{
  "activation": "swiglu",
  "balance_bias": true,
  "head_dim": 32,
  "rope_base": 10000.0,
  "qk_norm": true,
  "warmup_steps": 50,
  "decay_fraction": 1.0,
  "steps": 7395
}
Below are experts of layer 5 (counted from 0) of a mixture-of-experts language model. Rows are named router (the router's row for the expert), down (a neuron's output weights, with its number) and show model dimensions 80-159. Each number is 128 + 24 x the weight over its row's rms, rounded and kept within 0 to 255.
After each expert's rows: a language model's description of what the expert responds to; "raises" lists some tokens whose logits its average output raises strongly, later layers aside. This comes from a sample of Wikipedia text that the model never trained on.

# expert 14
router [161 159 152 164 120 131 151 148 170  66 119 170 153 151 128 139  85 137 110 120 124 124 114 159 167 126  78 112 141 134 173 168 120 112 107 110 105  85 130 138 126  98 157  99 126 186 142 165 102 119 120 113 171 116 128 140 141  65 129 115 112 104 130  96 151 140 149 124 159 176 149 107 116 108 151 126 123 103 138 116]
down0 [116 146 154 163 123 126 165 146  81 104  64 101 135 157 127 112 109 122 152 128 106 103 130 118 129  89 138 125 102 120 133 128  90 111 150 133 158 152 126 165 123 161  92 137 111 132 124  88 150 154 100  95  77 121 155  91 149 105 120  99  96  84 150 113 142 106  83 140 128 141 135 117 186 170 121 116 121 132 157 102]
down1 [117 139 150 138  73 118 153 124  83 147 117 165 128 173 162 127 163 157 121 153 107 132 131 159 144 132 148 129 125 148 175 115 147 131 119 111 122 116 114  99 166 160  99  98 137 145 118 166 144 131 131 155 153 147 127 147 151 103 107 133 115  37 118 139 110 100 156 119 175 118 158 127 118 115 132 118 159 129 123 193]
down2 [138 116 102 105 130  89  95 109 129 144 111 102  92 114 126  94  79 102 100 130 148 102 122 116 121  71 142 112 162 158  92  94 116  48 143 125 180 142 102 118 154  74 122 116 126 120  90 157 108 151  95 130 165 166 146 105 111 139 139 113  96 162 120 111 134 125 125 105 116 131 110 121 187 143 144 127 138 152 164  92]
down3 [121 177 156 141 153 147 132 119  96 164 155 143  99 153 160 158 131 118 127 111 157 127 129 115 137 148  88 123 121  95 138 109 100 143 124 145 130 126 132 128 132 140 161 149 106 147 126 126 136  94 130  84 137 158 118 125 134 161 138 122 146 107 167 121 154 176 153 118 118  64 154 139  85 164 194 182 149 142 120 158]
down4 [108 161 115 163 112 121 175 130 136 114 123 113 114 103  88 136 134 145 107 141 100 162 142 172  95 132  87 105  98 101 155 157 118 169 105 163 159  93 116 137 130 135 146 121 120 121 132 121 145 145 163 112 153 113  90 133 106 143 157 129 125 119 141 121 133 104 141 146 143 114 164 123 138 146 128  95 115 103 150 104]
Mid-word pieces of Asian, Slavic, Arabic and other foreign names, like Khan, kh, č, ang, in Qu-ran, Fung-kha.
raises: "van", "va", "b", "ven"

# expert 31
router [149 138 145 163 115 135 149 159 129 116 158 142 115 136 154 102  97 119 144 130  93 114 154 165 151  66  87  89 159 102  82 161 135  99 155  98 166 120 128 146 134  97 137  77  63 159 126 153 138 168 161 163 168 178 114 107  95  95 103 112 151 117 101  86 128 139 122 174 135 134 148 120 126 153 146 127 143 134 128 163]
down0 [169 112 153 156  87 195 147 170 130 163 138 126 171 139 130 130 140  80 167 163 132 126 104 127 148 142 129 118 118 134 137 133 144 115 155 163 119 146 140 130  97  98  99 127 156 160 164  96 177 137  78 108  99 133 130 181 158 154 154 142 101 119 137 146 146 167 111 137 194 122 170 165 138 134 124  89 145 136  68  93]
down1 [105 116 103 130 122 108 115 106 141 133 160 112 124 112 143 107 166 125 137 115 138 156 133 149 146 154  97 100 159 113 103 132 146 115 116 107 128 122 133  82 114 102 154 127 140 157 156 137 151 163 149 144 151 133 102 136  93 106 134 138 110 145  86 172 137 146 153 118 109 147 117 145  86 132  87 117 146 109  83 172]
down2 [106 134  97 131  96 109 119 114 101 137 102 155 135 114 118 121 145 122  84 128 116 126 103 102 139 163 148  87 114 147 118  92 153 164 132 117 141 128 145 163 159 128 121 150 125 130 143 118 135  94 158 125 123 138  88  76 164 123 153 110 150 153  77 181 124 139  80 134 157 120 127 100  94  83 106 154 131 131 113 149]
down3 [113 161 183 193 183 147 142 126 144 104 138 105 131 129 129 149 154 130  97 183 128 115 110  90 149 170 133 117  84 125 145 134 126 131 111 101  85 138 134 121 131 152 116 130 108 127 135  76 139 134 108 168 121 117 116 105 117 143 127 173 138 188 125  95 116 113 115  69 139  98 147 141 100 147 133 114 153 161 136  97]
down4 [124 169 102 116 124 149 166 126 120 129 118 143 145 104  92 128 173 127 167 113 159 147 117 151 127 149 101 142 126 114 110  84 104  98 157 120 136 118 173 159 178 124 107  93 134 129 148 119 150 132 121 129 118  91 125 162 168 197 147 133 143 165 118 165 142 152 115 143 138 145 140 139  93 160 133 122 138 121 128  78]
Opening pieces of words after a space, such as el-, de-, di-, electro-, plus sentence openers like However, In, Since.
raises: "ic", "al", "um"

# expert 21
router [127 145  99 160 150 163 112 129 176  85 133 139 127 145 123 149 115 133 138 137  88 176  79 154 152 148  82 106 145 134 112 171 115 109 127 127 165 117 151 129 121 134 120 127 128 161 151 150 106 133 190 125 162 116 128  92 118 107  94 116 138 127 117 112 142 122 158  96 164 146 110 124 107 132 159 103 120 146 153 171]
down0 [130 117 115 165 119 138 111 103  79 124 136 147  80 144 136 141 170 132 147  82 130 140 142 148 132 133 150 151 160 148 134 133 158 151 116  95 118 146 102 111 104 149 119 134 123 153  95 117 176 102 167 124 100  91 145 107 114 142 132 111 120 112 114 175 117  79 136 122 141 117 116 127 114 101 140 140  80 122 156 132]
down1 [145 124  95 123 153 124 135 115 147 137 136 127 141 142 119 146 110 129 125 106  90 118 139  97 106 103 180 126 139 155 179 108 142  97 142 123 122 172 129 120 124 102 169 128 135 157 165 138 100 163 186 132 210 148 130 152 109  98 101 114 146 155 123 126 125 119 110 124 165 107 121 138 122  71 140 150 137 114 174 156]
down2 [177 122 136  88 139  91 141 133 118 165 138 132 109 105 124 120 166 117 124 114 106 130 154 155 134 102  75 122 146  99  99 107 124 144 108 140 136 153 106 120 118 134 104  79 150 129 118 156 104  99 134 123 129  56 145 147 141 136 170 122 131 130 147 125  97 128 122 115 162 179 109 150 124 136 136 134 167 104 129  99]
down3 [169 131 139 136 135  91 164 165 154 117  87 111 157 145 145 101 108 114 136  98 134 126 120 100 150 105 108 146 111 141  75 122 117 101 127 123 171 131 159 150 173 129 148 112 153  81 173 143 152 118  91  94 154 110  73 151 140 112 106 126 120  98 143 114 124 139 151 120 100 142 148 147 132 150 117 140 158 127  94 126]
down4 [144 120 136 149 133 100 100  97 101 132 120 139  92 136 101 156 108 127  70 121  98 180 164 103 107 154 123 136 108 155 160  73 133 138 109 155 141 106 102 108 108 121  87 126 154 142  75 107 128 164  67 164 105 140 106 114 103  85 134 115 135 169 142  80 149 128 106 170 157 144 107 126 145 136 147 114 122 162 144 139]
Opening parentheses and brackets before dates, abbreviations or measurements, e.g. "(PCR)", "(21.7 km", plus line breaks ending list items and table rows.
raises: "1", "2", "S", "c", "b", "in"

# expert 17
router [135 179 120 175 134 144 145 135 121 145 156 132 162 152 105 124 151 160 129 152  89 136 109 146 118 128 108 124 123 111 125 132 137 110 124 114 113 121 142 177 163  99  80 104  88  90 133 147 110 108 121 155 147 105  85 116 111 111 106  95 151 146 103 146 149 159 171 141 144 144 137 117 123 127 121  94 136 143 117 136]
down0 [123 134 102 138 105 109  86 110 132 132 116 118  85  91 164 139 128 129 129 106 156 110 179 115 120 107 126 126 131  97 101 146 124 109 116 135 149  86  61  92 148 145 130 188 131 127 133 117 112 186 162 122 151 149 113  88 153 133 134 127 129 137 179 171 115 102 131 131  97 148 108 122 106 131 108 141 145 120 106 115]
down1 [157 130 152 128 109 101 160 104 147 156 102 130 148 137 132 124 119 104 165 126 130 137 133 192  98  83 155 158 108  92 122 146 111 133 130 140 144 122 145 164 162 104 122 105 111 123 131 155  97 106 152 140 140 134 123  87 127 131 142 155 116 114 121 124 124 124 129 119 131 150 100 138 112 150 109 125 121 133 114 173]
down2 [ 97 123 125 160 144 157 121 130 137 149 123 132 116 116 131 120  70  95 111 118 111 104 135 161 153 109 106 129 116 167 114 107 167  85  78 154 103 144 115 105  99 120 139 138 158 107 101 161 125 136 109 133 136 127  95 132 125 129 156 171 116 140 151 119 110 148 157 145 119 158 146 130  82  85 143 145 103 126  81 123]
down3 [129  91 113 147 119 130  74 165 113 135 110 113 121 150  93 139 136 110 121 139 146 131  97 114 106 100 171 120 139 127 155 116 118  96 141 136 122 105 126  66 130 101 133 104 122 108 113 130 146 140 152 165 148 135 138 132  91  97 161 150 108  93 156  90 120 136  92  95 100 124 125  85 145 115 100  89 131 122 135 124]
down4 [ 94 122  98  66 127  96 144 124  87 110 129 120 157 142 157 122 137 160  87  93 132 123 119  99  90 144 165 121 159 122 146 177 138  97 130 117 109 144 114 122 112 166 106 151 133 136 155 141 121  95 143 125 189 137 147  97 120  93 137 142  98 148 154 115 143 114 148 109 115 132  90 156 145  88 137 160 156  98 115 128]
Single capitals or short capitalized pieces that begin a name, acronym or title, such as T in Ted, C in Cpl, F in FBI.
raises: "=", "ver", "in"

# expert 11
router [116 137 129 125 125 155 181 137 127 138 112 139 140  88 192 162 140 121  89 127 105 123 133 173 105 110  94 143 129 122 108 145  97  74 130  90 139 145 104 152 146 145  94 134 143 133 133 109 117 129 127 134 150 128 104 150 117 130 127 119 167 103 125 110 154 159 132 142 130  90 118 138 132 141 118 155 124 197 148 163]
down0 [145  77 113 124  91 120 126 107 132 127 107 130 160 125 137 142 142 157 179 156 111 143 129 137 180 112 127 151 111 161 166 129 108 111 109 154 111 141 118 110 129 154 166 105 128 124  81 133 133 127 130 202 157 130 109 141 121 134 135 144 121 120 123 105 126 150 130 128 140 128  94 153 183 132 177 162 130 102 113 123]
down1 [107  85 155 113 160 125 119 129 175 141 105 148 169 166 113 117 124 151 123 109 155  82 146 168 110 102 107 149 113 160 189 153 121 112 126 122 175 119 104 130 138 140 100 110 150 105 162  84  88 127  88 134 135  74 141 131 145 166 122 111 146 123 123 127 133 141 143 134 130 133 140 131 106 125 157 122 163 126 108 181]
down2 [148 121  85 110 165 143  94 128 155 108 136  92 141 170 152 156 129 101 130 102 157 113  91  76 167 131 159 175 114 152  92 141 122 166 132 124 113 115 128 129 131 146 111 112 135 114  97 115 161 142 126 159 141  89  89 163 135  79 127 171 103 121 146 122 139 147 150  84 144 140 129  97 173 169 117 115 135 120 109  99]
down3 [ 87 127 130  90 110 143 157 125 127 105 121 106 143 127 161 115 119 137 163 148 121 142 147 133 126 146 158 138 134 126  77 163 114 132 132 148 100 113  80  99 133 120 153 157 151 120 154 127 118 150 111 115 118 112 147 130 127 132 111 118 126 151 132 157 147 120 111 126  78 111 132 126 171 130 157 142 175 112 143 108]
down4 [141 112 129 129  91  96 138 115 135 127 127 161 129 174 141 151  93 139 141  85 104 142 141  95 112 138 136 138 133 106 160 102 124 159 147 136 181 149 123  81  96  90 114  79 120 119 166  97 135 142 114 181 124 145 152 108 135  69  88 156 131  98 117 108 110 157 103 122 130 130 138 108 139 146 138 100 158 107 147 123]
Mid-word syllables in foreign, often Romance or Latinized words and names, such as g in Logos, del, Santa, Monte.
raises: "gin", "st", "za", "on"

# expert 8
router [134 154 147 144  92 154 136 165 121 136 143 157 134 137 136 127 106 103 145 103 128 187 141 146  59  77 143  96 147 123 105 167 135 112 116 106  97 115 129 110 117 130 109  91 102 118 130 178 148  92 119 143 151 133 113 144 133  87 120  93 139 159 118  89 182 129 166 135 130 127 144 133 148 158 152 130 133 170 152 163]
down0 [139 115 122 136 121 143  45 110 134 127 137  75 163 124 131  80 146 141 150 115 145 129 129 163 151 111 147 140  98 111 138 104 116 170 165 132 123 125 167 135  82 147 122 122 104 147  95 114 155 131 107 125 155  99 123 134  74 153 132 149 133 147 128 130 133 148 151 138 135 118 121 179 119 118 111 137 126  92 120 111]
down1 [158 143  85 108 105 163 122 129 146 115 108 140 111 148 168 131 144 106 123 175 149 107 109  89 136 114  60 131 116 173 165 151  98 148 139 160 111 136 161  94 107 137 102 151 129 125  89 180 104  79 149 114 126  93 107 159 115 128 146 149 134 134 119 118 128 139 116 169 135 107 136 112 116  99  89 150  98 118  85 160]
down2 [122 122 143 123  87 172 138  80 161 105 145  96 111 118 132 171 130 134  98 141 102  99 133 127 135 116 135 128 118 131 170 135 133 111 121 138 135  91 101 115 121 136 129 136 139 106 109 155 186  99 154 157 158 147  87  84 139 117 135  99 118 106 130 125 110 111 129 140 131 135 117 104 155 125 106 122 142 137  66 123]
down3 [100  71 129 128 148 148 115 129 115 129 159 129 126 115 106 141 142 174 114 104  94 117  96 107 101 156 161 140 117 160 115  90 133 110 154 113 135 157 113 123  86 122 128 158 135 125 126 149 137 148 102  89 147 146 148 129 159 135 137 150 142 146 119 144 135  97 110 122 112 139 141 133 119 128 175 100 104 132 110 165]
down4 [142 140 127 159 120 134 140  90 157  72 184  98 136 154 154 147 119 168 117 125 117 189 124 134  60 122 133 163 146 137 179 132 113 149  93 135 148 158 100 160 146 115 126 116 124 146 188 122 130 138 129 127 143  82 150 127 111 158 131 166 137 175  95 102 109 103 151 133 127  98 122 105 153 133 119 121 159  99 139 128]
Adjectives, nouns and stem pieces before a suffix, especially er, ter, per, con, such as high, human, bother, writer.
raises: " ", "-", " and", "–", ",", "/"

# expert 15
router [171 137 140 129 157  86 150 147 112  67 136 158 101 141 152 134 147 135 137 194  83 102 161 135 108 105 109 141  99  99 147 193 137 108 178 115 136 114 167 143 142 114  91  88  95 150 100 162  98 113 133 107 129 131 148 139 144 112  70 124 145 111 128  91 113 175 156 118 189 138  99 125 118 117 146 147 153 181 171 132]
down0 [141 105 124 144 121 133 146 111 166 103 128 148 102 106 170 180 144 102 160 116 139 135 125 142 164  92 131 151 111 100  90 162 130 114 116 102 148 119 160 131 150 129  97 146 161 131 107 138 131 131 122 120 101 125 131  97 140 132 104  91 102 150 153 124 148 105 131 117 135  72 146 143 127 138  81 105  97  99  92 133]
down1 [128 106 156 165 149 136 170 131 138 104 120 127 134 138 159 145 149  93  75 109 109 125 152  76 147 134  86 124 132 126  68 141  85 113  67 137 138 114 123 130 113 149 132 116 104 160 100 126 125 136 161 148  76 140 120 103 166 156 147 106  83 114 110 122  91 130 133  82 122 131 108 119 109 155 112 123 130 153 144 116]
down2 [ 72 165 106 129 133  86 166  88 138 130 147 139 101 115 148  80  95 126 122 165 113 114 175 144 155 113 126 135 123 145 113 139 133 129 115 134 111 155 118 123 111 126  98 110 148  59 155 136 155 119 114 165  97 174 156 116 101 135 120  90 131 107 149 136 118 167 102 109 154  78 127 137 110  93 122 129 119 122 123 125]
down3 [108 120 129 171 152 128 135 159 149 118 130 127  93 113 151 121 121 107 161 128 150 148 134 135 132 134 120 106 116 124 126 135 119  90 121 121 133 131 144 118 137 143 115 143 133 146  87 118 167  99 135 140 130  81 146 118 164 131  89 134 116 128 135 118 117  94 176 125 117 115 123 138 115  98 158 109 116 130 132 121]
down4 [114 131  97 130 126 122 148 103 139  86 149 110 115 161  91 125 123 132 129 107 137 140 148 111 153 147 160 118 151 157 157  84 120 150 169 124 146 160 114 174 140 128 145 119 108 128 118 145 164 108 103 124 119 131 158 154 122 130 153  95 146 127 115 140 125 136 143  91 131 108 108 142  98 111 148  85 151 135 140 155]
Closing parentheses and quotation marks after names or results, e.g. "(7th)", "Panther", plus noun endings such as -tion, -ry, -acy.
raises: "\n", " and", " of", " |", "."

# expert 24
router [148 185  94 182 176 123 128 129 102 146 161 167 119 165 137 135 149 159 161 123  86 160 142 141 142 119 130 157 121 159 113 170 129 137 127 133 130 138 108 142 121 132 143  98 116 106 147 141 120 108 156 125 183 114 136 116 126 101 110 127 116 118 113 125 186 155 147 122  96 143 128 133 124 134 158 119 110 113 150 143]
down0 [139 149 146 144 107 134 103  94 143 112 215 137 127 151 126 135 134  97 109 141 125 128 153 144  78 132 176 160 130 107 160 123 149  95 150  90 154 121 134 137 155 104 108 108 125 154 105 114 122 129 123 128 144  82 130 129  79 113 121 189 126  98 104 148 136 105 164 150 104 180 120 132 133 124 114 153 117 118 117  81]
down1 [135 101 134 132 104 122 129 130 153 155 134 108 118 106 136 148 153 138  98 118 150 133 150 107 194 132  92 135 144 140 109 128 150 203 147 110 151 119 156 119 123 106 142 111  78 159  98 138 139 121 157 133 133 118 104 132 111 157 140 146  94 123 126 128 146 104 139 136 105  91 149 115 100 113  86  90 113 139 131 157]
down2 [124 100 142 161 133 145 104 167 146 133 161 143 120 132 104 114 123 139  99 165 129 133 127 148 148 123 106 117 151 140 139  90 132 118  58 151 153  66 131 104 152 128 105 127 101 118 143 147 126 169 140 138 150 156 112 142 135 132 160 141 126 100 130 152 126 127 129 136 133 137  90 131 152 126 108 103 138 112 159 110]
down3 [156 134 128 130 160 169 123  94 135 126 133 155 117 123 139 144 147 164 140 127 157 117  58 135 112 149 154 114 169 146 145  96 152 103 113 107 169 132 160 108 120 160 151 124 127 146 124 114 150 133 131 155 117  98 141 161 124 121  93 123 130  83  90 120 129 124 101 169 120 129 148 112 130  63  98 139 151 140 107 100]
down4 [132 103  99 130 171 136 135 172 104 130 122 148 157 148 152 135 115 100 113 160 114 114 157 109 161 113 133 141 126 135 167 126  86  97 133 172 111 104 124 131 138 155 111 128 128  92 151 141 140 118  87 137  92  99 131  99 160 156 117 114 121 156 150  83  94 126 130 173 126 107 147 156 150 110 123 165 143 120 102  99]
Digits inside years and dates, especially the 9 in 19xx, plus War in World War II and section headings.
raises: ":", "9", "3", "ian", "6", "8"

# expert 26
router [138 139 142 162 155 156 115  99 127 113 116 179  92 141 149 130  75 106 138 121 112 161 102 146 157 106 121 119 176 101 159 148 111 108 159  94 118 145 104 153 160 103 133 123 118 116 116 160  81  66 179  92 136 134 142 135 109 105 128 149 159 119 110 132 151 139 139  89 119 170 113 146 121 139 127 152 108 128 137 132]
down0 [179  89 107 101 140 108 122 105 112 109 139 123 137 158 179 148 147 100 128 125 149 130 137 131 160 129 117 132 172 114 119 129 137  75  97 118 143 130 186 113 131 102  96 123 166 132 116 115 111 129 158 173 167 113 156 179 129 104 135 135 127 172  77 101 116 108 152 137 135 171  53 133 115 105 150 126 124 148 159 125]
down1 [127 118 153 120 148 158 130  73 126 105 142 110 120 139  88 112 121 131 155  78 144 126  83 155 122 147 187 151  98 127 102 117 131 162 116 113 173 158 102 123 123  94 158  95 163 110 142 122 166  97 106 116 114 156 113 141 138 133 114 158 108 151 135 144 136 118 127 128 158 146  95 128  96 144 125 104 127 123  80 161]
down2 [156 147 174  86 137 129 129 120 120 103 144 115 142 105  96 128  68 136 114 122 118  91 117 109  85  64 140  64 115 128 102 143 116 125 133  95 149 144 127 140 127 135 106 163 131 189 141 112 124 144 139 172 121 124 112  89 136 122 133  98 144  82 171 121 132 135 138 116 154 120 124 131 144 106  76 156 129  94 148 166]
down3 [142 105  78  86 106 146 110 149 126 103 148 167  80 116 138 165  80 114  94 138 149 173 109 149  96 126 113 137 123 142  92 139 133 128 183  88 179 123 141 141  97 132 115 105 134 115  96 127 151 133 100 141 124 108 143 156 104 125 156 172 126 141 141 115 135 144 137 126 133 117 108 130 123  92 144 162 138 135 139 137]
down4 [ 89 145  78 145 124 127 144 105 136 152 102 117 131 146 141 160 172 108 117  89 105  97 173 127 121 132 115 146 131 110 134 116 134 139  97 126 124 136 123 146  99 112 119 104 134 117 133 125 108  79 140 116 159 121 132  94 165 151 141 171 145 109 130  92 134 134 129 117 100 149 128 139 154  73 162 142 146 112 148 122]
Prepositions and conjunctions following verbs or nouns in narrative prose, such as for, at, during, after, until, than.
raises: " the", " its", " a", " an", " their", " "

# expert 4
router [145 135  98 174 142 121 133 108  85 125 131 113 140 178 176 123 118 128 131  95  77 165 133 132 115 115  71 107 120 139 163 159  88 100 137 115 116 128 133 145 120  90  88 129 115 151 123 139 126 118 180 143 210 146 120 135 163  80 131 145 164 127 124 126 161 159 120 130 126 142 124 132 115 121 175 151 127 172 160 120]
down0 [147 124 150 153 106  93 105 162  68 110 140 105 169 118 136 106 137 125 107 100  86 162 141 129 158 162 109 123 151 174 141 131 147  99 109 140  93 131 128 114 152 169 123 148 109 137 104 115 122  95  96 136 138 126 151 125 143 132 138 162 131 136 101 102 141 163 145 157 165 135 123 107 109 122 171 132 121 119 116 120]
down1 [141 117 120 130 151 167 107 156 102 127 141 129 122 127 117 117 138 128 115 103 110 157 122  97 108 148 142 164 137 152 127 139 152 119 103 162 108 151 141 153  88 136 139  93 145 110 128 151 143 121 128  80 161 149 105 144 112 122 113 104 108 123 156 155 118 165 127 123 128 177 123 118 118 122 157 157 117 120 116 139]
down2 [111  65 139 126 107 140 112 124 128 136 120 140 136 142  93 121 132 152  75 111 112 170 141 166 100 156 153 130 119 134 120 117 165  84 156 149 105 116  94 139 110 122 130 131 151 145  76 151 117 141 119 113 133 141 138 122 108 137 123 143 131 141 106 146 152 131 139  98 131 155  47 112 135 115 117 136 152 172 152 119]
down3 [164 126 128  85 125 148 124 139 118 137 142  87 142 119 147 120  96 131 116 151 158  98 129 149 139 112 151 105 168 141 121 118 137 100 139 132 147 123  93  95 171 186 162 117 157 140 157 122 135 137 106 184 129 112 134 144 148 148 118 146 123 189 116 101 138 109 170 123 123  92 128 102 180 161 115 122 117 122 125  99]
down4 [124 126  92 108 169 122 182  96 162 119 118 117  98 136 174  98 142 106 129  69 160  97 131 123 139 111  99 132 130 111 131 134 108 139  68 127 106 123 121 152  99 142 180 125 184 106 146 111 103 129 126 124 138 134 127 149 139 109 147 146 107 125 121 137 152 170 193 168 107 111 153 153 163 120  96 148  87 156 132 116]
Lone space tokens in tables, dates and prose where the next word or number begins, as in "January 24" or "| 276".
raises: "1", "2", "s", "7", "6", "3"

# expert 20
router [154 144 128 172 119 138 135 120 102 112 144 117  86 131 140 130 129 145 105 145 126 122 128 124 128  93 114 127 169 114 150 189 119 120 135  89 123 124 130  98 141  98 121  91 116 117 153 126 136  74 178 118 189 150 148 142 152 104 105 103 128 123  98 110 141 171 129 157 150 133 149 153 141  86 113  94 102 142 143 139]
down0 [117 154  91 143 123 165  70 145 132 138 139 105 151 142 106 118 107 134 167 127 120 154 104 137 132 128 151 163 117 145 143 145 118 118 141  96 122 125 104 111 158 133 126 113 113 149 128  90 120  98 133 149 140 110 173  98 112 163 177 106 117 150 127 149 157  86 108 161 166 143 141 128 113 127 109 126 125 158  97 140]
down1 [109 150 140  81 125 133 126 172 142 104  89 158 145  97 119 103 127 118  94 168 172 118 138  87  89 142 118  86 147 135 156 102 134 105 137  92 146 178 146 132 109 120 115 133 123 128 120 112 153 140 150 153 152 113 149 114 131 139 127 147 142 147 114 111 130  90 112  98 154 136 171 117 169 135 126 115 121  87  99 140]
down2 [ 83 126 147 148 143 127 138 141 117 162 117 125 173 107 106 140 140 113 141 134 142 131 138 113 127 102 147  99 126 135 140 115 132 134 102 136 123 128 135 138 111 150 134 104  93 102 145 121  83 143 148  91 146 188  84 171 100 134 108 104 124 136  94 135 145 102 110 147 132  87 111 119 100 163 119 167 118  91 162 134]
down3 [ 93 104 128 157 158 134  98 120 128 147 129 130  85 117 136 116 152 134 100 126 167 163 168 152 116 113 159  89 113 117  95 132 165 122  84 152 144  93 119 145 181 162 136 154 157 140 116 176 141  80 141 143 140 173 123 143 124 151 145 114 114 142 110 146 101 133  99 149 102 119 116 106 105 142 152 138 138 140 121 137]
down4 [145 145 140 146 170  52 123  98 105  90  86 121  90 150  95 145 193 105 133 128 117 109 115 109 161 148 141 143  98 138 126  53 108 118 134 116 171  93 100 119 145 156 126  98 103 109 145 146 162 128  92 103 122 113 139 120 134 153 123 142 117 116 115 126  79 134 139 132 134 151 162 111 117 155 156 166 137 154 148 118]
Single digits inside years, dates, scores and citation numbers, mostly 1, 2, 0, as in 1955, 2009, 2012–13.
raises: "0", "9", "1", "4", "8", "6"

# expert 25
router [111 150 130 158 163 136 146 107 123 114 171 112 149 140 156 127 141 146 100 147 145 130 104 148 129  96 143 135 134  99 145 147  91  97 127 137 160 139 103 158 123 127 104 126 101 151 140 133 108 127 169 144 178 141 100 106 137  80  90 107 168 132  80 112 157 158 127 133 117 172 159 109 123 151 137 116 123 160 121 120]
down0 [117 109 145 115  97 124  59 120 135 106 184 180 125  93 123 149 148 125 166 126 151 128 158 155 131 140 108 169 134 128 162 115 142 167 127 120 166 107 139 108 120  90 159 109 118 151 136  89 159 116 149 123  91 134 127 128 111 120 120 109 135 160 151 130 154  67 158 145 139 130  96 140 156 108 111 140 130 133 144 129]
down1 [ 90 101 117 148 125  92 170 147 139 104 159 125 127 166 150  86 122  85 120 119 120 131 140 100 187 148 110  88 146 108 139 160 153 162 171 101 128 132 123 126 148  97 120  79 149 144 107 117 143 153 145 140  87 101 122 138 144 123 103 130 158 113 138 117 143 148 148 168 116 140 152  89 118 144 147 161 110  92 132 116]
down2 [133  91 106 182 115 127 136  62 151 157 167 104 117 149 101 117 118 105 103 109  93 104 149 130 126 140 132 157 164 148 154 107 122 104 131 153 160 110 119 167  98 131 116 121 110 143 133 127 112 149 133 119 132 116 131 142 128  91 152 113  86 103 137 107  84 133 128 101 117 167  95  94 135  94 108 128 132 143 125 117]
down3 [135 135 139 140 156 120 164 119  96  79 135 177  94 131  94 115 112 127 137 121 138 109 113  94 118 116 103  93 105 178  97  93 110 117 148 118 122 116 110 146 127 115 124  96 117 107 134 113 169  79 135 150 155  83 123 119  98 135 122 173 130 145 107 168 114 123 103 131 140 143 135 132 136 147 168 136 125 101 166 128]
down4 [122  76 132 130 131 107 129 142 131 135 133 114 110 148 136 163 147 181 115 111 146 116 143  96 102 158 188 125 159 136 110 122 143 120 106 161 139 116  67 153  80 123 128 134 103 168 126 122 111 114 104 161 134 121 150  91 130 181  98 117 153 128 138 127 132 151  86 113 118 168  87 112 130 117 151 113  98 142 112  89]
Digits early in numbers, such as 2 in 25th, 1 in 17, and number words like seven, eight.
raises: ".", ",", ":", " of", " ", "th"